Weights of a small mixture-of-experts language model, trained from scratch on English Wikipedia.
Size: 15 layers, 44.5M parameters.
Experts: 64 SwiGLU neurons an expert, 2 picks a token, a shared expert of 128 neurons.
Training: a variant of Adam for the experts, 246M tokens, 4036 steps.
Below are experts of layer 5 (counted from 0) of a mixture-of-experts language model. Rows are named router (the router's row for the expert), gate (a neuron's input weights, with its number), up (a neuron's input weights, with its number), down (a neuron's output weights, with its number) and show model dimensions 0-191. Each number is 500 + 50 x the weight over its row's rms, rounded and kept within 0 to 999. Numbers have three digits each.
After each expert's rows: a language model's description of what the expert responds to. This comes from a sample of Wikipedia text that the model never trained on.

# expert 7
router:496422518472531525537535562552534476450436558561509488581397441470545455456590450479575479499600501479570526450551505542552492532455499513572544431586414445495495500489515521428475554589472534562535494571519567472517465568581459432507426575497509491429540459520531535523420573397509553550532490522543467596530483496524543555474496512538520439461479411548438480500500498447541488576439492540424565434512496606547492498534438511522447514532413500410583491519472477437611431460468405513476532465419431615586537476502560500471426510585477446580514471539551525480458443526564534444
gate1:452776510466525484513501530539550499578480565506536472505497485503518430564558541487483520538445484430484574516546472475374520546463521483534499533525433459479534447445577501460584511507445474533507591510507524465554478434467510477540596541436519472389516529565481511457496544446481482499454496544578522524467556510526466461511507506467464513498498498459479536532491491477511508403544427693432421458449507446515366462401473498503495555396455505528488468520482547571594510446492411480430547413454497514565480506501499552523457472526502570513490525560492475527438482502528441433
up1:496458470524433491527536526510588444545484486494505492511424500497431457589502563431564478399505468460450520484457467557360603485536408517515447519526527448540504536497498482449574484555498476526724494519486500486551492474500553503533452484508401503389536594537533538450457532462481446544487553519470574471494536539545548412484482469544393550544558473518477500459435526461468496437548433482525507537428487419533371455518409466516513482396515516475549432446537592507474509456526458507474490407502586559484489524536457569447535427542487524484527484460557499460446481542639538458
down1:501512544482574541581548538558507430539535522467530588490510512513524475465511524505450467528493557409516577538474541550428587513411455470489448530438445504370604531575509612509480402512466517504646562530500554566532440565490441474468518485416549508512524554533502636539422595439471499520554524507458539550545454530465494503502464462424556476557505469516398494583467485494505569583503526536453502463428496538462483509562529455438472421467493515518546570495441502386561552549459478429467513467544433514501568478522453491508423515445425497518517606404525415582462495570545500485
Description: Section and field nouns

# expert 13
router:509519477555561477559437557513550482591512506554535564548580502566448559497414571458540468457397490432477537471437582520617589570474571577580614404563484462518478483466522594437514521470420350534489437499588559543481464557442498523527526455478496502575499503515572560508552459560475463492533517527583430497503467541530569520438390516519555517500569504524453473492479447508538559522512515402488501540517593439501508494413474477517556470589455465479471524503557461444575579525419531545519538449528525532410507526553410478495554513418506445526476470477558500512488513567552577508
gate24:506494489408472524486458531427550492457533539531483453438393512475459380649560492533475575553528486525557566506559455463477476475533532487472483422480475515399457479512507514420466379567526508482491515548448502498490513517471480423423528449503499523421428448506518475528475572408437418480585512498482567527519460481522537510445557461546537420372605577487471387508550508473493542564476543516559577460534576522483486575479504553480463469513473480494549448456727445527513518477492528473497502493475509533523346524534483528554509547478469557406481458496507505505486483421503498547
up24:544508439438488535469405538487384526527519461471519450488413482477442512533477569542557558518449534450496487508492480503545488499533491488472414504457536512478452510480538605473464493450559485510498545488522485448622483483559509505547526494488482581546451505524473651471459547476499472523513471505630566499469489614514531539533507515526480492463436501586510495476502519469546577531443427424539438428439472441399565478417458466623454528498528466567451503535583433462487489638528509445473423494499502576343463467442461519479477418531506565508541563439579362461479493405544480501
down24:445534424523481456450535500472468465436500555613483693555497540488520536526454459453498574525484504498511514523614610587488422518474455539424513492528489531571585512440573560434542386469480485500515519474564511468520537527373476459474538504512492595482487563479494568599516471462525444507464523457492546523472535510438568559521532506572472514538566456515498499446538438493467464516529490489597445500435538544479521445502544419517631590514530549544603430572567490404498580473574508437552476541528486499511444482475535492588500515496511493480468449511551428602575559566523515454
Description: Ordinals, table column headers

# expert 21
router:436493393415558589532557539535533442477527480557498510546498478490509504604529500465476424426412460523425538414480513541425578512494493535478497469475534463564548551483440464537543487556546449485483432589551451477529434525488508456448472413596506529465500519481589562510441544533469506515558454484442501572498580503539442442458465509461591553459478417572613529510429476506533608543529405507446429629456467492436529522579489449492581498505531505408450520451543514542559571460500494524527471478594462496397453414527438484508409414459419516494531558528484510440478460476543519419
gate2:541476743550507530503514529505523469515504524497490552496484523515515466443547457500534523491523585522448535560548535495528534491548590462545592468551449498496390458477513525510526395433413474490499497465463456489526521494440521550511500555494574449446463553564510482505477500547543508428515399497510467479442496513491440484487475415470447478588540534557500445462444494478490501400431499583777444523469584459502563412507516444563542461493508491584557572485440484528523594482485504497463573522456466489497521505533565487526466497517532486536497559506512410442546534517518443522
up2:523454513479524528406485494460547460507541542536528442487505501399510549424467462542448557429523421501499556528582504482416523481558517545442558513525478524524625462507595497463410547582467535471510776510495533576518475540466543476459480533468492484519550508526473527431514566458483488482406432468509536494530567437510516450501531531470552475492490464522492455606517536489521493576541481512469550463408535626541459530539435440518539517500463487507404530429589567564521543422501437542494572431505549504534431484430494461462482549522518565523407497520571458538587538478446480481
down2:502548523403375558446506496553508512576569516437442547472468587417505532541531529543463486465541503506597489538459562535471573487536559508597508525481564506500573483548454554572389555585470551486513642518443472535460488584536523542569488535457531535511547531536481465465480485463526460509428483439625509624603488565495485475550502498506497415539474502551591490452450470519427526488486452518551529546519454534512457570473541441460571515500563482362468516422575472561478504493528427637512458548415490481547557497552488575541465431537487520475400451561482512527539476522465475516
Description: Line-start name openers

# expert 15
router:504604482541533504463480479450589474510570536471463560464583469520556430508450524443377544480455465456572493508434490572448467552512592499508535479408456477488552453489508447560464474547519556523570523468556393494467581538479504474497528521498540544475457540481570497573568400445420587411488500466482502471389557480466584487487573509519499570428541549549440529462425429521458467510529520515503513553479557518525516518491472472470561570560463439507475479511536521433502545436453550628483512522530551489543525428522550450627491472484418627472476399522390598509537587439488462540
gate1:497748508510432479499427525472434499532522514507475504502437506560457518500517475542517604563545507499465497500491468512467441462552515438495443501525551543497542499459527530564477397501597565503547458542461529570428569504527518504515446546550481587424540552540545494527484456482478585479540500461521511514625472462479516463448600546442581559508464500457468529540516451550423538531419622687521591434545492512486514441512545563494455455484488469381421486494494480472497464537508512431540519525456470518541515482463543613514451530573530567553487462555469457472506538551466436489
up1:461509489459457364547495607469537576452500484430444482465426497551475518440517448541575469519498545485508544514544584534565493503493499596538493526460472491577529456463463532439469496489513486483751481525497522408548384445551503466460506482529506551577592416491479476538495539534450432528419507480463514390513474505525476449488497587513468462524555452534497487458524520523428541490500549544486524491684508447491441464465445525490440551606440503551537425456519468488532408587512503503567465544580497540491532399519467484476511542507442495515521516408428497483522497565509531509
down1:445579521466383578519513507498393489532644547560529507452562510437460514511516472570526525588541525511549494462586442403500570474525494459549514531497584502461499483528580511526421435455501463501592452579514521536500475429493429535521525532463413514459491395473516608605492484412464490506522542535512507457510537468525415407552513562502653390496540579422448508491474591511499540513515561553460478484470462499493495589525452512475485510454526386482478472467522578563498514491377539417504455478474466490516427544490523473513555471532454578464511451531523452549495506433411457440
Description: Noun or adjective modifiers

# expert 42
router:495568454515489556538535502565582465458562509523496524579537511477481445602416478468481542517534492530394601470535569580432483513416562502532564435523501360482547390457504426552545424442515483499478606564483533462472526564489470501474469491570481517528464539521548567467563572493447474393535438517493483494528633432468540459573471531465527493492424498501472566496443433548496389486524455465446527543517574575558518514461521440550543541477604513533556510579592505441506579464476480568430561510614500529534543489593482516551445496512564489469451561498499543578529572508503458485
gate1:491770492553450536507516381423535483419562508543403487478590558477450522499496490476525514558506474446519477481473477446488460477540503491436546575481485553467428516510481444565533475446488625516518521498439522519458556513531499483500504538535515525485478530510535513535516494501532510496485424487398457520426473475553565518545542505456455502492507517488524474552428495515555464450556469771509581472519490545460513480496546501526524566399501504564486486497482483521524491513565519583539455459471437531508500563513504499552462593542506515473431510463556570534486469470586519611
up1:499458469556519480521472439436554458429474496491312461534465452456420508508563457503525483457465527419538569472446530472452484454471477470525559543559434552541471460454476435443503587483503593522771434408458516470501446526543548472536450564463502493524473503487487487440427474462568528544540551575483470496493513460590528500537471485495464488464502476464530472531483531504532485496524547566530467464555550463541545566490446454500546437469515610468603465470476589481453463476518527508529490443481495540510412540408512486485478480490532548491448492433545591505540439540664491527
down1:421555523634519498472582495523493594507477473468448552480510516525503453496441424538495541551466588418392457450521542494565626588460474426478468509465488508537523496512499556579502463400507495528589530541562547413471546475520482496517455426478515469456545508464471532485645548397462629533469519473413503594528473497386479547489502494425491532478506468539455487510471431444512521525505494527443476421536457578559490482395421429506526493526506542397464470532454514491583551490593590498539521451525431440452481542522556507507566468492518527560429477464524455459446504418400461491
Description: Infobox field colons

# expert 16
router:510532484472458560526563536529534502425543498583501560505423512478498442539451413499604468509500520416452540417552527577474542512470485438486520441522503476411512445449503486477568423546481483553433560562586543458485545578462443424400469523576530476400445509515578578543457467415420545543428406465486446492562569472521578597555455556574512523457434485537493593464403475504430429604445472466467493532541441581538429462512498377505504511460504438449534546577569527446516452463466401501464523445526439544519532508499446494500453458525585499470447483515533541445505505498522541435
gate1:497740510537528509430517455495563568579461564439514522563515512513433464496551503478430523500480521480545470471501533485509510475545416467499426549434511569510422532424473419547507478514431515477448485445487462557405477469481585503434547492440467497540566502491550469419501528517497436534505520508478500467444490466508505535448472503502503521570466463480526512490532622461530530426544548800464540487494478508466478545427473525400479542457458466523507525538512472520442521537492583535436472451549500491477500522495576504391518477494421592493442470469492519488505479480474548549
up1:551539488582429491381432455485579487582534495522498562421497563542574475539548515540555490524497588544479471535438508486515503533527477460589492501429479546532564523539590485408505504469448431534730483537526599497496454533502514502439420516480464435524474458445448517504446513417521495476539494446487465566484485503534441550453566483435476505563442523539563499506536554521505556460589453571517478464452486412507446484471485484555578501554577464535497455572508572555452404498538543530554554390502430375541486503494505580426531471560505503460537542521453509563497496416591493536
down1:443582482516420508489559479395541497551550526481546487589396446495406530444465459473532491549463507498518367486577443474489492516427414490510459532474503466580470429484495512495531460477516479458447488459477483544495585539424511430453507563521573506502507553481517489426498540482561537585467474422489538425554547479525380493448557516549534442507595488592462511495496547573502561447499599516599439480417532577525528632607434477515505460527645470490520514447544494486509465504464446539396531490570552468458519529435572555467486543495434549546585502523482482496395446530458488446
Description: Prepositions and place starts

# expert 30
router:476623393550572468537544551529464471535553504541487542483404511483527483539440499431453591462446423527538477434512608512446432506494523500559523513518467482512510432518554497534433514562500425511494592431569549454551452543425432581474513391490514490547467511502549394522625571480543471430498467418477470524551612455583429448459506473538506532581452480429494578518447555460491516440542527509575527542508537499529535582533508438521501584502590521513526544553549475494479523484556458592430478521504555494501549523570446480615523522510433453472452575440430553579543462445549563498
gate1:532767477406642583469496492519456499625498475484495547459465529462498459555490530577485555496502423433507447506512486486496499553535471529534469585448530455430514470492460446508533465493547567496474495505594510564512492526460518466446522456499578507491502487528533458426538483524518476448560433484510521440501501489520471522437548576528510529519557483471550516457485488527503469504528585743529509480432503489470398533455487535537571511510543555643577453512511464508465533496562522522493435508470479441508500475513575456499518433539479482465468447425517409472528522478439484542
up1:465485491533544536509496584457499383566507423510529567489455502504429438502459537613542492462462500475517515518446499472486536564442453493463410492568328424429556507585494469508462554609556486501725501445489462522501439463525457497439487566514514563504407490549510478478458544504488463465397461465457489496520510447528597488465535550482463498461483504477447492483494447486484486614480495471507408498535590556438549552529494467528548509609482580468552520526477394534475470567541486533482522481471493491492482440457562587507469526548529445475482523410543428424479430533606523479
down1:512481523548539537505502423557500541541461535469492522518614491529496447480581499573534546429453483582499485512518476489552513529523485482591511516402562463484390560615549528391493538441393483618558493458539518425469552447474455466437560503515512491486539471568509457460515480439487444488436587535458527528468439517452520576580460472520465489538588476534508594528433503409560533503424535556548472448425478482495469484478530500529539478544490435524409587451544480509466525448555481500429540438475449455530516549464424573502537439492520538481271486541426495494504441466430517426
Description: Place and time prepositions

# expert 4
router:472496417472474536569443496590575450445566580448531480542494498457520489532420534432577512441502595450419459409464540547469556496447477452587578466492623427481506408423484553440533485396474400533491477566484468479460577492454440540535455455443559474487560514517549496441485485548435447477470552497482541584557515453476536447506462511477533525472435482500550522472425582436481409531546536498465551579512522468462595556406447416465527472522537512435448549512593475510484582512537454561532526551498553497420521486535493414555455495401578517436470534471461440446403498507484478428
gate1:462806523498521433403496469500469449479518493556508486495444526424474434442486484519537531545467504520381525537445466474570509484553525453489546468545460543566409478489512565514501480491513487504577563476567463467455478475516513496551502511516441529479446471415579601540515533564462486505484493475451478533482505421527458495580434495545537474446493527548522519461514476445474480391451491740465448514537450506538516472517459508568482551395447422528522505524512523475508533528512514493533512532493511386543561507494528445516515455496558476476523435470563497512520498473428434472
up1:481482535569604551546522457417493472470427501423517443535519495458521556504471373517437504522549527589520508541521459430455522440516412546500467583485462475520603542494540432490443480488469535524731462443465544526533415487443518503491524504528447480421509491403549429433506476513511464488421439414449573492474489494474599465454518382459537540567471530369544543483521499504527552600542517491541493514534542527519523471596542487583458450554495604488549527506430516482518499479550535513463493471505497475529496547566524515515521572508542581497464465566505619478543456482543598483
down1:517612520556489436498568555521597501463442479480521437558360362519476463454419579562510440552521401457501513506605508509452536474462584534484508449546436415629438488526494560468505484503568509540521551468531639551532552500550507532467491466478489453468468423497484524531473538481453484522547474544503563485548566450532495602447502463525577489545468474443537553485492533546582633505513436595525544533506526583510472533440451517483421479554463486520475470554514518521505477438455458500498593551530569455450462522489406583528494492544470651469515482425516499496454459504559466464
Description: Table cell tokens